Weights of a small mixture-of-experts language model, trained from scratch on English Wikipedia: vocabulary 8192, 26M parameters.
Below are experts of layer 7 (counted from 0) of a mixture-of-experts language model. Rows are named gate (a neuron's input weights, with its number), up (a neuron's input weights, with its number) and show model dimensions 0-255. Each number is 128 + 32 x the weight over its row's rms, rounded and kept within 0 to 255. Numbers have three digits each.
Before each expert's rows: "comes after" lists some tokens at least twice as common just before its tokens as in all text. This comes from a sample of Wikipedia text that the model never trained on. Tokens count by the router's weight.

# expert 0
comes after: " |", "|", ":", "-", ";", " \""
gate1:115145140138156150152145113132179066124153159151097143105093095109130185157130124109125119103125078100137085129142128097120148177110119137164050104162117145079148110140089099134116139107118107133139139139087140099146148152147098184157153073144103091119197157118145100053083190139117166180176082130106133121172087208214148152108083111114131135149152165164110107174181065112192118145090118177133075092161121151108154115135154063120080098145131097142118101142141069192130106095159149158139119101187178110123153085133079136146105093108117092148068150127167109103179090101202138174136137153114156111069192092198154130128070121127078146121124117066138162178176085149130158156148116168124134089133105091116062157125099079088123129168120112098140176163097134138112088127100098
up1:134115135072157158108115159150083117160117206089111159150139159097160110140068153142086113191109093051154179160156190147104074136165111140109071115140136100134099136132180116060152168134126158131140138151147112115150105138083083134139060120074143113121079137073145067121168153153114120106093132092109173047147127144110127124107054120110072108113167129095155074153212150123092123120142088128190175099110092096127147124147200187094133141106135091094119082131160064126149101130089138117182128130153145082157141126152141109076131151184119088071099156138136142174113137145094143087180114107196106102134077093156147160114200106169096133112193113153095154162141109105139149125105140135152158150098209113138125133145091113142121135160155147133085159123139104214121101140132157
gate2:068123133113154132189128115161148128132127159087063112089175117124099151114121089144185151123053092131146183125119146116152145143081085148128092149117101079129167137128218162136109131090188143191160139145133217160117079100102210102135140134170108112164104147079145093111078085127180162161147145189186092141107088121144141124097195095106132097121163101108081074131089109104132139082094160154127135090165152151095124122097119115141157153140139104104091101141142177121178119120143154110144097189089108103110097104126153103142095154139050150131152088088152153125194106146150087128191121120109209128162102116137189134114107119115108087109157170127126122159104122054149175071137158054135169151189146076113099155139134124117095174106167155092145154122171138121134087143092095
up2:155134174147108163172157131168118123108089115129095143168129169076107188119145173098125179127165120110147162133095110079077083161136131143095148109067124108121113132100160157129140136118119160175122129067156172104142123098066108113159160118159108132172111054103166098069176073112125085120151157160139078171050118097212108087126146151073169130116160089141079119122106148077104165110127143084085097144134164202093096161147173138128150168094091130121155125183145126127128095088157103123157183074108090128103074148112128160118153113180140106159152142132206158109164131147106172176116140118148060092185128140163110134126136115141125175118130117164127071151113111113144147107148090093127184156115145112120126090094166145167098130098117156110108146098146218040089134076142055

# expert 6
comes after: "0", "1", "2", "8", "9", "7"
gate1:077119124205150110170107101105126056147145131106181161150048057084141123135135169067064164096137142154133139126164135184114153137090183093206143087167095150135096168115132142130120145079145176112162096130088126124077092158113123074110130101117149124101148148135139106092061106115129161111164142174161152076105086161104126122118211126172170098108154081102122143125080076161144159178139148099071125107114142145081099120145116112058116156167110218134118162115110135131158143075135136111122128152121181165148099127152105109111137176113127099086095140103118153071142116117134122172172159067078086116179140118135166135080105111132139122161109133164169193122118174169150091081103142100086143153145134116118131152185104156134081111187114161156085091125133084151096148109199162
up1:038153167195150140150148172115116104110171137087088114072151164110178144166106121121105182136137089193120106204193113131151152111114186130135157106091152174087100156125118172135145195160097086140086106145137109163123118115040090078075114130142178101112115152139138156111128106140096145121150123097095116123115138176175133147067108153164153123123165130106129096120057149166105158161174163113125097184136097120142118087129132109123128108119158188136078125081125158145129143128142117119122139160164151148133166073070115171056164132104154122142059087139140025071146077074077120188142102112087110168154122096128126131141093157059187123096100134095123111076156093122189155107137118126142135136135105120151197140182142120125147153129153100153129064124148101117090119082146119
gate2:162123170145073167137159129157150100092139112084117116110087093130138079070143110126142131133073075092108122124125204148077117131134097122118111145075115071142116105203157139138081159124099199126101166115116157111162153132147135188148192126139140149124133059118146129154120107116130156067124090159131141125145187099184099144145133115137115134150113102139131093111133090095151099133057125127141174099143138158136125160107077162183098109118112089143173126159114117123146143121154148109097132113064062135159156105171083140078135117166158115071174134125154171120106139111111077163097156105145131163112167135086111104072118143118138118101152186109099162131052140163130144138161102147180117163107145146158115117062107149178081116063162165166101054100135255115099126174192094
up2:146129156124180157154085122163113129144080163116155062151116072110124145130174077137139137153070163174135092128068189094146121067116138145173113151078138137117138126153145167141188177124089113133097075102055128144111145070160148174097146141119122134123118100026142100095163072133084094106153148179114172112102120058179119168133124110110098133114181179159142055132137121147110065075131110124145182141141174140053131102097110134164107118201117182087137077096174136113151115065140150173141143104098127159111174086102184151127143124124157099186061166103143135149193141080189134085161115118148092147138115187077131137117165148124132159135165109113123148150124108121150152150115089144163077123104120142149127118097119098124152129109125116164083189113141148081115087190111137

# expert 8
comes after: "\n", ".", "-", ")", "==", " ="
gate1:101124125128192073205131127180142090160107119098168165145095097137100204089075082164152156203106164114124119152131129083171115162083126179077108091076105128114139113176112142090168098110149126139164120130111125119100099140197100153106209165152122113093181161107116103131060118145179168097120117135175082163152113099143133112086131072064092064170136119109113150152135112192187097107125133132123137160137144108141145145153135158129121164128063160107109065080101110143083090175151093137175110057127169168127143165130152159091160172141146075154129135122130158067134168081107174105085132154117103081148115169105146150138109081159131134111089113125117116130112138131215084148108119140141148174120087099152167148100125073187053147110161150105151107153096123104118115158108102
up1:140080185147127163065117185063089152074128120100146145120144122125135100156152128127179135122145075142101094086102116095162189135177105133109131119131054122168146152089132193172166085113134087096074124136129109119143061130133121104117091135155142086172122123143169164103190089076097104112098168153086135103130176112164176165104142135148135151165122134159156112130165127117149112087121166120095196057111136139139162088110117126186164156159131112126112188130127140097090104135157119151108137208132155122072127056164149133200066064160103124089090131136148087109123087113114176107155108112184204113108156106157174109094203091129110108128102109121147103101137124140104149115110051158143075087087101141104115110114115142085125113143132176099159197105165090146130134175201126
gate2:099118094134132095123077166099138177177091172105089170122096139086067161120185145092139118152136129123094189139107138105152143102048109162095196193121162118160111136124164117157151142132143079124077094139115199171171153091097109110176134071145078099189159185167098150080122165102183095145137132112204104180150116155108146147116144148172137167077140097114139117156118142127082156129107150132113147135102136145178115172131118154145135119155108156141135137141097175197120138134118198108140134109152109148137104092104078169109224098112088118121139140103146121069122088067181148210121139102082150133109109135158110123172089077142165098064130148066108041133101163162095150138123112074093109142167154071133117092161147132126171115132083070152105153128123132131118095124122149
up2:078220130091112148097139131126135045143046118119138160109162177103157138193134151156106060127148085083100113126144098134112117097128144101057111127168115125108114131175092097169096077158182127135097077106120137098141183128174156102134130099175070122106173141118180102129176182133162167103108145136119125128143164124180129126117139124152102110131122187119097142088098159141098127135140152102129124108179174180112123134141122107089121115170069098106153147121134191119112131140128159071143214141154095105073175105103140129125168129083090176106074129068156098131139094125088183116113166105118130172185125105124090201159113139110111093100104122103148103057071124127115143110151138095141160172155092132146157120166125162136103126176170027175102098125108149127114106184205121

# expert 5
comes after: " ", "1", "2", " (", "3", " +"
gate1:128135087110122137136153147152112140106090120138112131114152118118053121098150109091148196131125162110125116135141125118120102207131144159078161123110092109162138142115072122102158114100168075109126135145067147133123103087092096103124171178085111159148104170141146146147131170100166122114174092170086082165123065109144151146140108094076056144035178093120142130142094105139138152078122101088049107091149067176110119095135118171168125155162134154105162097183161118116146188182109134146091151113135109183119135162049077091187170151150129094149168156088124111159162134103113107162113134193095152109211129100129171105183092121165186127087158151100112133163108083155089142131106116169103095120099139176150185131144099134103136161150083095108096127030125154130133173122184154
up1:125155123145176117142110154107089086185145180098143129189139175119142104116108090078151129175142139127100119086152153072134111132119139151114156138128188152104157124129128221118197097127123098141070131133160168191126170143083140116140151126054152094161162181142145090119179119101108117130150135120094129102085127156117102128113217100127159140186151105081131173150118148138214117069075132137174108203130178186143135140076071139117119154114109118183147137094115105159167100104154109087139115161129129065103143119151137182097134140146141116108102105145120133137121099139156107128153128165107151054117148098055134166110100101093062120110107129149176137173069092087092138128147104097051137164104136095110161080086078101162133066146102083137126105171055077147139141144086142
gate2:138129090120222136148122141171108064111134132088138057181143113082181132127113111089131183164136135114137079092160115142091171119132101136078136117163142120142135108170159129117044164133049162126115099140105111094137113110134085068117152097183075103105131127124138105144135063137118163127097181057143159084159122103130086166177158110115148137142150096139109174125121136154176148123179104150129103157132102114070174124136171131144082155119176112115144175174109154063090095113139152062136138106173131128090172131110156189114063207116077163094130122099055106198130087142181096130101144117142189119115165175113127135126110119064144162112129137111203187103133119081131150122126152155158094088155110086110114104138169177100153150140164131104096079132104114160141158118063139
up2:146122164111151132041242096127133130139084073137165123102138147139128091117193140107136131101160141153115124118146119107146103147109131039115088086156079123115080126072106053145141116158127170151131168189063133201143135094146111167065113160030149129175117117117106093119127081133142123112191110131127152131117161156136211150105098146104129124071147153080132085117120101143179125182063118139114116165150140074130143152139100053143160160149155121118158124098151094154152162148163087131090159136120123129139196087138168177096132081128137113118135144187147115161157121105093112135164105172167180135157161130071196110128096130107121119119096080161107134093197075079086132176122094121128075188107139140104101127147147087138150143149157132140134103081082137124138152116119144

# expert 15
comes after: " of", "'", ".", " in", " with", " for"
gate1:169182115146122138140119160155116087128249132103146175077149158087162133156115147163130183029129105079125114159167157157125135161097118152126096190114125115079115079107140159175072162089127161169067168110161123099136165104122169162055157107125122112151108084068113125156108177100175141070105048102160132145178063107136099127110083119109090121074097119168141145114138143160100062122103166126149158111120141196078120153184148172131120127127095123135106140162114109165106129164132143153109097139102097182108108142176151168094148145100147148162127116097149129141150143085150103125074121128108111084141143213160156126101098165129067192122129111122103140103132110128110121153144133117086156125136093090103076085147119123046109190156112091175091139141133107102102118169120184
up1:100145174152140131074125160048089183162124157150132152193113136124090172078170090145127167096181123146139063121070098093158070112110098133155138142092109143140132169138135136132164122136118130121070154184123145131106127098159167157111142123130136150113117101155138132129162179140094134051114138082136118132095114120182111137159120181067128145119139129119124108065162094128173102146069182102138065107141144164120142166131071157153170119122168103164129169135159100143157119155122180115092109161141133148150059066113092141099170142166116165137134195112123122111115118105105119090162151107096149101138085203096100072183162140102177133129083135056165134196095144125109041147174093142086062173173110139113084157132092160095149109118140163130129192105181136124077143090065143
gate2:106082091175109136164151095101149122120128158155098116052172130113120091129156139174086131126157160114146158107107150140107161136135173140139104120112161106176138127094093106213177136150054099136174134185140149120103091137063167098134128163165194101125195092189082143152090145119101127061141169088145093142133106109159121109115151142086130143056141126145129134071160138079143104115139071133143082102137145200123134161181172120043162123134118130088100111098133130139090102122118096105109163106160160122142138116123143196137142148113109154165102126158145171104086083133102221129094144126181082156126100150138158104172134146076201138070139135103174118112080111078124144132095078140096139112129187128146068140088148132124093195173105080117184099156167147147095152099107190
up2:168146129089095121219135117106114120197175075091136129092162167151150159157123154122159079170132151114160094120139116178123133216165132101142102109103091195055108164090105155152178079181133123110116139125144107178143124095132099123128123131124164129078202122070084061175168086098136115088145134115098110159157131118127092116152172142167154165110120083112090127158100138151140175178098125118140183145098110106115102132118138154149091120150077133052101097120124092112127128110154124177104075153114082113183129168113197121137113118148104138149164046123151144166095132084146171065102112118112088106158153121095093126173127139080111148108145153100122088104061147112102108133099174129150162129156075075148091184102154135145112137149142120086145154185161179183110087108084204

# expert 1
comes after: " |", "\n", ")", "3", "%", "4"
gate1:114165139167125160134114164136182098064178143118177130174093113145103115125123128126143134165103133115106085185172183124183128124100088086100134136141102154020094155172113114128147146091169181118117110119177180089172076144150106147132170075069121157198101118150166134109143113100179121122089151146116129094192025136184151081112088156110165099088066047157121128165074192053138133123099108109126175144137129095140110154153087130196114161144103173181119130107099106092120121115093127108097099166106112123113147160167141081104180119145087125145114143079159149104106139149088135192090091153117126080142147148108105106092149149176114065113148104149127152149064132204136140132146153114127154138090157173128077142089148133132143077111084136171124113138153154109116150140136135
up1:135098098162192103097124147205131145123123169113126027109141112123128127072159108133105130162140134110113144104137118134088181151074141129185146108086157144121148080121113117089113180116090094127120143164059081124124196136145193103115084125111146149175161108123083169119111120155112099133114115156173106173171124108131147117108118179077152114111167139101189098181165134143092147104086143136113075100119142135153110117159149133133155130119137111131151113139157106181134123164195104122118138106140134061143139102118101149147095148115199192083143149103093118162148161140098111085228154123129088071042154144132097122173086122123174107132160214074121117151174103189083105126197150149165081089156127110125149173100147172101112116118114102107114128140212052093140080110109124
gate2:063102168166159134055078168154119147140161113082164074167099116108094153073093111105115164084099172103148181175168086148137120156125162144040155107117146121120102148106145105138071129112066113121131137158096126144174136088163165126141122095089151121129173118110148100151099127144188159151053137128119179159149135137155080154164137109102132104079131126151087138122114061114058086108096137151062126153130113084114155132136136063160135125100201081124141170121116135124132176150150169077057143205073172115145142150195162082177084083125103145138138117096118140172156133135124146143127114112102179128102133158157152107110121121117127205107121154126119156154162134132142125074098131185069103128150117153128108125180110156047124150141083170096158178133108116082149187163074145
up2:133124108166168058169128194080115177073121138161189115103097156183116129122082149204140141133183119129118126139154139124128156087175128148117120101103153104153144155128072124071149163115095057162115162074147102110091141144095185076119188198117150142152170181141130125142095107153195175178112122141150141122130173154138124073133120101172108119106123159133159123135142118101130132167123090161154127170139107151109112116141099194149126110142104094102122121156152176159193168148102117124130179049139106179127101161106074158124110115093150151150126093125111096129144125106095159109111190085139083093159134110098095163162095128138128121069166100090130123133145125100097194154155089136164127102102082054152131053117081094133103155178181071188058122095097072161110101159102101

# expert 10
comes after: ",", "s", "ed", " However", "),", " well"
gate1:094157114104116111164081151167126122098159138124127118138118179079116121125101136147130067192078154134156130164107131145144117147092087114087183165138092126156104133117161114154162074124084127131141160107077134130114129176076151128084124155133182164136192100102066173145146124131173192176118091142176104133094134137127123093159167122178211152117085080184075130058162087157149133169190102111107146120175121151136176148052170104156133159172101153136110116126112120090123100104179097147154119157104144135089129116148136095070154188142129102068119140141154093115136159081108126183126173190077186164200129125171152103154123115151121080143134081095122104109092077081115173110092150166107109085118052140077070137068107098142082107124147137117087137169140139155090083102134137
up1:129145138175129115125145130188133110129133163120131099116093143147109136098142099127112169098157101065097052166175110163182163105156122122128113139109118142099155154060039148141035192147130173136177143126148138187098140106151160136164159113084128061197147127135099082095137121150124102069128114150056088114096089163136126132114094158156188153074083069075169083163094131156159214180133149125122124134087129123159170122170138119115120162116137121100161146129138167157125113170124176172116094110121125149141130186128119131123039091119127138128136138128125197109144130157130091124106144166130092127097084128095189179121159112070172082123097098148133120114104142091119161146166088102141119168096182185114174134119081135150184145086176118135169152097101137135117126080062070
gate2:132167163122157112173127130116121122127076139104116102138114092083195126203159136159125156154098119131166141066114117183088134126163159130118116124065148095076158115098086113136164045099102143186088108095138185160168141180068108149142149173096093134127151157163125100126110109121112122080115085154195130133092100158134163143105190123163144122084152169184074115144173154118136148122129152083096154166137054087099079139082125154147145100149145132100146134142100148183162119158123163143147030128100128124167157106126119107082195092121152130107077106166185113131048173110164194132147116113169077159129118105107116071133128131169085068123092096114095145146165126108108113074120146155138139107145161153085157086186105160107143153173118156126108163155142154202101132141055118
up2:121120097126107119114149092171128112080171141116114140118044185182077179182109157105100119106178085155142133179169175102117139169120170146112150133149139149109137137106144134113121139160117090148193152142078159136084153079070100148083207109128105214148140139126133191044136185161157064215132083172149132132136127125118160109146123151137141146084137134112161116082134106140151115129093123119099108139121109133145147131114143143135150062112121158131113166126142164125135087150176121078062093114161049106088067127099062098127134239164045151126124137117151124124144139099154092147102139145110098173146116070142089141103160147115183136099082138102118153163109166228117162150123073073118140109086125136134143143154070120092128129131097112100097149135111143105140132120177138

# expert 4
comes after: " ", "1", "2", "0", "9", "–"
gate1:162170120145136155128152127119115151062163143142156162101144088172160114133133124136147135158108097180168149075195195120123133165180058165134084130142128121203064149089174145096160115121099105113094123086109150092165120099154135125106094155117124157132088071078123045129145173128096122032155120155160141111111129145145126129090095125119089153096212128077124147125084102165171151111143131161146136110087143171061143059132134070136112089110068155126126156081129084147129146133160165119198207159090120160144083118113156089119170122115134122116146151125159177117093118022166089123107077100149105150147108121086137150191158113159152153128174138085119123131166135173140144105144143137161121106108124140083132110172133077097142081130171101078117166081168082081139155122116106
up1:207090083098133091108093155150092110127155131106086136108149157100118111153190137030181136130074147175092132102096139163157180121104155101114129098142146123175082080078122125141132163155171155085095128142156073094161134156156122170135082175125074130159114120111098147174145114107177137117110136170110125133182132096122108073112121149116236132184158068160125108125117125100109138088107155129159154183131162126089151137153138118104140047141097120118112143106121141080108091132172156133190089164123138114147093117078157134143140127086146132166077136105176118146167115140098144149128092127105108093110115063050106202153120206174145123151191130123119128098134109139128128127160133118213188117138094041136106104117128153145162136112177079073080105124090091171149133152158118
gate2:119099084149134095120174098183159237138057070067160161130099143138112084169121182150134117158158078079187137075177166131136119184150122127150162126118126136130169137105052159156127146169148161160166117116112124126127114147073149085182152171090096099117139165089036123149154075122129112126180125125110125121112132050048113102149141130147112132121196200112086123105144116148140207056127130134149159115153110154089088090175144117185120112130089158150151155179121043081156127110130122089096090128112136120146116076112097166191168140141163132124127143196075089089105137139123120110139148156137095116068112111170128103106090118134177167149112143135143088158163112141085108111136157100137131151126084173164113151090143150103118141136123102090111144105117098160092148157147155
up2:171106115181083158137102163144101157132119187177194126149161157121151121146135107106118124112179136089080129153147114134188191168092126152139186104170142086140131130134118089170110097215171128119110129095127113119188106127114083104098150104125173112153216103116108173133117109107119114135149163134150076166111177134139125148142155138156114090094170162160084074104151161166111082095147116145135128106111129196126106092139074156148144131084149149087132065143082090088138169142142091148085162149106153128103122127134177115131140120168045119149108015110127123158151144127152101100073189096098100125072080104159130081195103168161095170151107119143106121108131108160133131130083154100171103160146132121110174069114178159159114115110148113151168093043064101086152178111135101